From a checkpoint of a small mixture-of-experts model trained on Wikipedia.
Experts: 64 experts in each of 19 layers, 64 SwiGLU neurons an expert.
Below are experts of layer 9 (counted from 0) of a mixture-of-experts language model. Rows are named router (the router's row for the expert), gate (a neuron's input weights, with its number), up (a neuron's input weights, with its number), down (a neuron's output weights, with its number) and show model dimensions 128-255. Each number is 128 + 24 x the weight over its row's rms, rounded and kept within 0 to 255. Numbers have three digits each.
After each expert's rows: a language model's description of what the expert responds to. This comes from a sample of Wikipedia text that the model never trained on.

# expert 30
router:124132117123078159142167109148138114140115150155159134130160178158108097165159117115184149120123084126119154091108115135082107119117114095138132143079122159107112098100116142133164098150111106089103157105147108163121119104138083087126143121148111165121109103142124127088135082102115139154136160122082104174127167102147144112114094132114142119164156107172151121103138158126108121131169
gate0:104145101099130126153137148156123147161124186102087115139162165181111147171161124112088108126111123128104160115112132165160088146158146122144137115126140088129116152125135131101118087103157122050148140154127093121122114124139100109111143127128110151102106131119154154177096127053109148102136129137134144175132170127130113171121138137119115138140109083119133125104141127122124108164097
up0:114138101120097124109154095105148107175136104174102135115095155126120135109130139187155134124125111111134089113134155137089119111133131160121106176185118172123116130102139133125133132087088138167124131158132088110082144130099162139134102130042111138119164156103099125143145166167113118115145163104111141099115112079116129135158104148149168146107123138088158140181111153147129142114161
down0:101133121092093162092173107122123113096152126115117127113138162098106116147111165154156138137121112135132136125130146158084169116130047102125159157133131124105078148115151090121136161120133150185129135130137140145140127100110134121128110153127100140093160088132113113101118141134132118153177171175134100157159121163120108135133090143121102159147123144166108144107115154128090155129165
Final pieces of place names and surnames, such as -shire, -ford, -ville, -ton, Gdań-sk, New Bruns-wick, Wilson, York.

# expert 28
router:117094130154112138151146118137129112140146146131143131097122142165086097152161095086155150097098111124142157136111112134113113110111108093113072119092098160108094111097105175158132100145116092076120135092172112149109111093122060125145150111145091156116102119158144122099126101089148132132159144116092127146132173113147136144096107121114161120159130104112153085103116139107117127111157
gate0:129108133122147137127146178102097158139089136116169118105127196144161101113142113131170166157137084135148155145121156107161116150180136165130102146156157150091107146159115132134115157147161115121111081119130157152106144137127078142153150112116119101151144160159138125118134130149111121160111147059120116158110128109142090145123125090128124092110145113119167109125130102133130140147163
up0:119122120129148137146109148136130158108151140092159141124109129127156077088138111138109109138192095130132102124107102145127115154130198126110149146122135152130100140210117148126157150102132139152150126142141148149132127149074141110167160144118154118137107153125174114146124110156083129093101175113139118125150153172136108165149170121127128162136167159118168137120160151153133154105162
down0:156131085121126112087116122111134094112128135139152137106149113119144134110131120102137129142164138100138128163149131112098144110160114162113119075117114089104089094109120183137115120140114122165205137094145138114113084139079135130126120146131168117170141147174111121167092122158145149115126132104143133140101112136154133103122144106153146118117151104175183078180148127130117124117120
Year digits and the space before years in birth or term dates (1985, 2011), plus name starts after de like Córdoba.

# expert 23
router:073111099165124157129156109158161122131144153138138151094122132131074126144162091097133155097097132155103166150115114109101104117144130098152075132113134190106122106096143157136164124163115106106123141110134102137121099120144092129166124131125092152097132100108136137105149120099152120154145132105097099156125126109132147120094113116120145069170131106150119087089136149096088115112144
gate0:116190166136099105130111118109091127122125140130135112097149119117131148103099134132138088165153121143124128119158107156113141138128161086168170167090111120108153105101151100195119119116121137112151118111105111085135126087164090101108104149085129119142091156108100146130135126119119119146122104138140150136112134149110143138164119116148148122150162126166131167102166110130155143096125
up0:139110170127170094151133140133170092158178058154135139109114105080109148111128189153121151132101140144129128163107116095133112112126154132132106119152133135147120139154129142108096096114091141151139116178131135126123122142146190140139077122132112106123168117125100116166127080084124129104159157150127158148110150151143148124105180129083119117142128111100133081156116095131107172138093
down0:143126135159104157102157135145199133082131062143128163120104121133133151159106128118129093104139124145099167128120118132168143147091139142146105088109149153158117092134133140124154115131140116162091138135103125141107103115137151144134095130078156138124146138112141107171128170103100123125114167137104136118098137109144136127126108128146135092110130114102128117101116135144127158120125
Short letter chunks inside longer common words after a prefix, such as Exper-i-ment, Conc-ur-so, disa-bil-ities, fee-ble.

# expert 56
router:093105125164103142122173116153145110151137155149140160145129133165090112156146126101169141095120098150117181091138107110116126098121117122147132138084109153101112110092094132147135129132131101111110148110166113177150088095158108097136158127156119140100106133158115134122130125106128177155126160106088064166132157093162124113125117125117138114160144114159144097119130145115098130111150
gate0:112167131126138160137116106121161175143124141158148162108126105158105115153143142139143178148126157089164080114124149138118148146149152117123142146145115132129169144149141101087098118097143117133134156118142134158143175100073137119112078074135071124107093118105095160091145164156159093151141157169085132096137095180140099083121144134151155129145132182157130099127123094146101116151124
up0:123134093086136134150156145150165144129118057141111133104178118086129107145102101189098154153157154165151093092114120147103085142154132094144142166161133110104131134134183115138112159107103151124145148131081103120120099120097093153134114109142138120114134118116118109126131101166110073117150141140145156110144111131121111142152127085136122106112116135129150111133134127140089124108170
down0:130129114097153148157150090151128129127131130100136152115158133100153098121121143122120145162133096172111135108111129074116109134171115150126153178123140090104166147144165125100146148137133183076126166144118126123109144110110083129124128103124134149130122164109110109081142143129151114103087126135074156106151133112097101117096104121100153167102117139141116116141121135123110096118088
Common first names like John, George, William and the endings of given names, e.g. Steph-en, Frank-ie, Dmit-ry, Kay-la.

# expert 49
router:116120115132110149137171121132134101148132172129160135106136136150116109154121111123158146129106107158099141092101086110094126116129142107125106146087078139104111142115119146159150086175107107086121187124138084153115141106131094111112126086143118137092102127140125104111162121096115142136151143127113098168118151133136158093076102150088140130147121106153150096116146167094113142087147
gate0:126114137164140115158149122131125126140118120136128100124126142109130111120126076097121137110169160142119123141117140096176149135135133154088079150136143137042120134068143117168140152174163128167141116121136072116107127127149141125138135145165114124139107118136158155153149127113066148123152088129084108126118148137138146108109147106090157127154118118147113159122101169135091152151142
up0:127126108122136110133135163121129148120113116122151115160095188117099193159104169155156165123123144174093096134140163102138160126115148099098163111103073132111138162090135117099139098117116143132112140088076143105114116132122126119123089087142127106119090172136120148115138141102150139169105148140102146139139135112107139166145127175089140092102116089076121132144154154113108151146117
down0:144146102108131144145142149129140145167146134103121119168111142091131118113075157139104113159155102138178157165130125159119091139112131134122127120108091129155129130154112150112134115124116102144114127084176111137144135123081116137096130145111121133153107115170104156145133087091134152097100151126162112142108144136144094132146109101161162115077115112098132136132158130197129133127117
Spaces, signs and separators before numbers in stats and results tables, such as +20, 1–5, decimal points, plus articles and with in titles.

# expert 58
router:104079094124099133149154106138113119117152145133141167077167139124131104151160126125149133111100123166108143112111108120121110117105104092131094176104123133100131072099117154130128086150096108133117156086152095156077103101156126083145135115155106148106116119145118115108160111097106121138167150109126105145111132129172164125103090103112140121164148090152160106097124139106124124100120
gate0:155111096144119132168101142140175152111131080092136164092140134088150157149139091124113144115124138079112164117137179095160156153092148117118071105107147162134116086155123145110149084130130145113140140112129139119122103129105142102099160117148137131171125154129132113125111084100119122108119114126095106117105160165088151165099161135124147139122101116124086122088132131131080121120083
up0:153050130101137130156087128151120131102137155108145159136120132110123118165130120143145123132097142137123134139124122169080153135129112150089108117138121111129121112124133144137154164153157126161146107096112109182105158208108139137089145106095104111160080079111172073142150124141132132155116118118159141146152143105119147105100112167099163146137131134138133120125110140122152137151129
down0:158134103108156175090094130103148133128045163151112143135123159135141166138105124098072131063119187113136114124121146128119118114145157136122175144099105101168088149111129143098148136087110121099155137095145140115169170136118153140156150125115167090127090125092100086123097104119121146137115098138134132118111113133105069139088125131163164143122133177150136135124099145140137141116122
Line breaks and opening parentheses, plus first pieces of Latinate words like Comp(artmented), In(tegration), de(ployment), sub, pro.

# expert 46
router:096107113161084155184185123129141096121144151164158155123155145128112109161160126138177166116101086133121144103097111113115124106121101089122126155089100144118100098093107186135146081132103120104111156110154120115116108096134103117140138084145115129100103139140138135113149108118142156133135158094101091149100139100142132128088100108105125106162139104139159092152163134147113148101162
gate0:146093107179118142144084142122165109138164126151141149117157104175080128130122108112162125129101128110129137126098063132113105123125107104126114126133153135133057101120089142164123109113142098100103155154156080149117107113153136128116121088128149156151171154126137149085124137107143083141154131124111142133116166129146164110137154100079125105120099151149128069127113160092112149141096
up0:102111163110089159155150141116127128105084104132147170146127109115110095146138125162140153117114109085149131169158118180117147117153110115109117138140094097141172121114082136142142159143152138169132129136109161130086119129122147111073110093120128116140106144125115102105142105130149151128151103184153119091137153146168094155169128095084159095169165146127138105115148119142138139112155
down0:168092106127157112104125115167119192120126147130127120145117200147114063187169124094158153113142102108129150152105104167109115100152090181112153169133135131137122137136096152152179148121104102162145132119132155120155104134107115117123200108096088157115095124112128102110114093115132151120116118151099110144096144103176143097074157113118119136128116146180140143120158127118115096127156
Pipe characters between table cells, plus dashes, semicolons, and parentheses that separate items in lists and tables.

# expert 34
router:095128092143089148147148103146149099170140144148156140125151145155115093146128098107153153128131118124097169099134104107111118140107109112134119144102109146076115109122116141118125106153104126104105148105169118177118111109149075104147132100155114156073089119158130123090168094104113138137158142111101093145123133124124115101090102132124140129148123112144162108131154154107099139111132
gate0:133100124142135140126112136166132125162116149183112120100116121118106115098128141099106143110145156110135129092079135155150111091157106143145105134127130122095129119128173114129157184095114094156143120133103119186097130136106064160124108099134134133077137098114168075155161143151125167102124131136132119098086117110101145152095125091137103182114143104130175076129145148112131075137155
up0:089136150127108107099120110114097109169142166073107152126112117114173143122130103149147159081140107040146162145137115118152103111158152109139117087101090139181115111118117150134127100163152120122173137164166084125101144123126121161093155159124145141149104122128123133137095092091141110102135119152145142136148159165165109099117122174140148135117102132123099130103112109112091150102105
down0:152106119118105103145124111111145131102104148089131128162117124105126118101095083141093150133125113128101168129127126147144135102130117090102104130108133175170121112162091162149099131156162160117113142127152120158127153104148127152097100132144095113139109109120114163104118109090127111071140130159141151105095130106159147103148139146087128154137150153103143125106087141069147131085112
Later digits in measurements and times (2.101 km2, +36.709), and accented or non-Latin pieces in transliterated Asian, Arabic, and Turkish names.

# expert 57
router:119114108155118165163132122152157093125142149169136153145145149130115120136140137121149131100087106115104121105108101117093112107078111087124102145077090138111107122112123184130128089133094111097097162100163128133104112112147100123142108086135108111104125109155148142107153115120116161162144178130098118158130146113167148088097077118095147110157167118137147107104133157129102152107160
gate0:132113112139132109104105083141149121123141149132120129124136155122147121116162120145156099128133083137174116091132063061092110079090080107098122113176155129109107113131101158100166127115146120118170112160102104158162142114139084150144134133113149117110123121173103105172135149131124156136148154113130151127128097125112122085124090137154153153149161155152104117092123166128127152101185
up0:119122132090167081111104141131161095157123090096147162144135137141084134157090139125146137152125135111116126125119082164145107188127146143109125124120095111148129113118155147111108142127107130085133165110079129106123157148124130135095143106087145101135116136120169146108117111124129147104117125150179102174093114159127183113138107172077166122133100125135120127122140104142164144139110
down0:114131112101131147127110097119147145132165103168216153126097137113146090152152166140103113134127140089154150112127137169135087142121095135100152133155140126115080138101147064098132133127154119090111158122107148104122140138125125097161102112098130120140155137136126080112167161132145100090128112106156153118134110140134138135118061148140123137108130097081137169085145133076100103142100
Line-initial list dashes in infobox fields and pipes between table cells, as in - Created by:, - Competitors:.

# expert 26
router:092122117132076146132162124129159111131135135156175156121143159117092101136148109109164123125119092157125140113100105132100138104105101104123101133087122126103108105117106157126154117142102103099119159101146110177109139083153083088131138098139107139120113121128123113108167091105132152123157144129110095136103160114131138093115091098119126111156157100151141117130154160132098114126174
gate0:136140127130134161120125105147127114161162177132151099134127121131122123138097153149092177121132162110106141103142153126110130161128085129110171118101132126138146126105112116128158098125144155157108083133177161140161128118140142136099130124155144143147121109208055168124100131140090146171115153131102111174156112118194139141126118171140139122113130118149157122104124161156121114118139
up0:121101136111113093159116142148152066131159095167156166115147114151166121109115137131135152107096163178110152137110115093155097120170117100165106146133100144148081118124155120144103139140097131111098079135118117132075100121121128120190161095089101137086114120105147073149113111160153126133149116131110156088109143132119152136108143138102121140136143121118122124148123128108097113098153
down0:118146150136098119145126182134148096119143114129154133106142109109147121169068151100103120127157139152120113095113197092114154158140087111125095114139147149077103129126090126104134118134135140143137188092106142141123143119095136126160132094094107108107115146101098141110122139103152103112137123164126155094164143096105113116088122126150124091120137135139137155109158132124103121119163
Final pieces of surnames and proper nouns completing a word, e.g. Der-vin, Moul-ton, Ro-cha, plus whole words like George, Township, Wilson.

# expert 54
router:106130115126106130159159111150148124177139166143193129096156134139090097140109117092132158133103142155068128118107104101127108120109118149124101142086113170114107116093129168139139105146134089133115163097156129172102136075168105114132146101146092128097094124131144135135128112142136168165132153107064119155099113106151155142114117098110123094168143092141160106126145152103116128101129
gate0:127169088098139125117103144122129134142143136138138139151119115152149148155149099117133084140130138087106146099099125150115099158121126126071106147113104097153145119127073176090133126133144105130133186136116090074119111095144113135103120134115085082097112160144166109146106111140136154134113144149107152148155124137090153116153103137137110114153150130146146095169147116101082150098118
up0:153122110142153074144147132114124122133182119096151171083113105120155104149103144116147077131153107091077164084116141149118122122133146147156100154133126118111107121184104143130132145051150104138147082152112139124138144094083148184145128108100145082086115116160173157123117141145119093091110113114124128160129107078150125110154133145133094120151191163102145144137094162106072128078131
down0:080163121099104105108121133187119128130119145121185159148134133138132110115123125130126076139120176100140141115150150134124118138180123162172116145103090118110128138144110121087147139097115163158124113161132124129127082108136158157114117125159147108162117101122134156095132127113145154127137153138127153120138108196117129098152138115099144126153133187125116141116152150148084169134142
Line breaks before headings or rows, and second pieces of names after an initial, such as J-in, Cu-mber-land, Z-vi, B-ever-ley.

# expert 18
router:131091108172087144155143120150143118156142164145127138112161135127083103164146122129151171108102099167110138095114114147107100123096122126163118146077121134126093111079140159147129105152144106138120142102171093158122105103132118122151156107142113142097117131164115111105145117116117135143148146090089113146109154086113144117102124145131154131132120126184126094116128161096120147127114
gate0:147073104083131152146110131105091137128165155146118123096117100155140104130145107149190144168126182154102152127088138121153130130064134124128137135146158082071140154120144145126151115084126147139124149092149091123129154115145152141136147137168105095085107141149088126096074126129123151126153138127121113129108122113097095077144134152121099117154108137137147129129113089098113185116133
up0:134153106129161084139123109109108145085149120125134108123110098125103120109102106103087126110117123108115107108145142148130119116140137112081105121102100172105114099104118110134150193150130117135114178130109153143126137111100143108118092117095103140110145050147125156154133100135098107133122087115146151160115166127120151114128126115139125122164178118120139101130145125103162083145164
down0:115094135173119130156112120117144128125122166147083090115132118147138128157112162105104113105144114093169143147123101117175122103147136084117136130132100124143099095105085136146123138175138149063091142130111130096120125151114124121125093128107139123123130115118110132132124096126127146146115125150127108161115144147115122140139129071125145090142108129177125142167160120140177158142149
Middle syllables of foreign personal and place names, often after Na, Ra, Ka, such as Ti-ran-ë, Sala-man-ca, P-and-ey.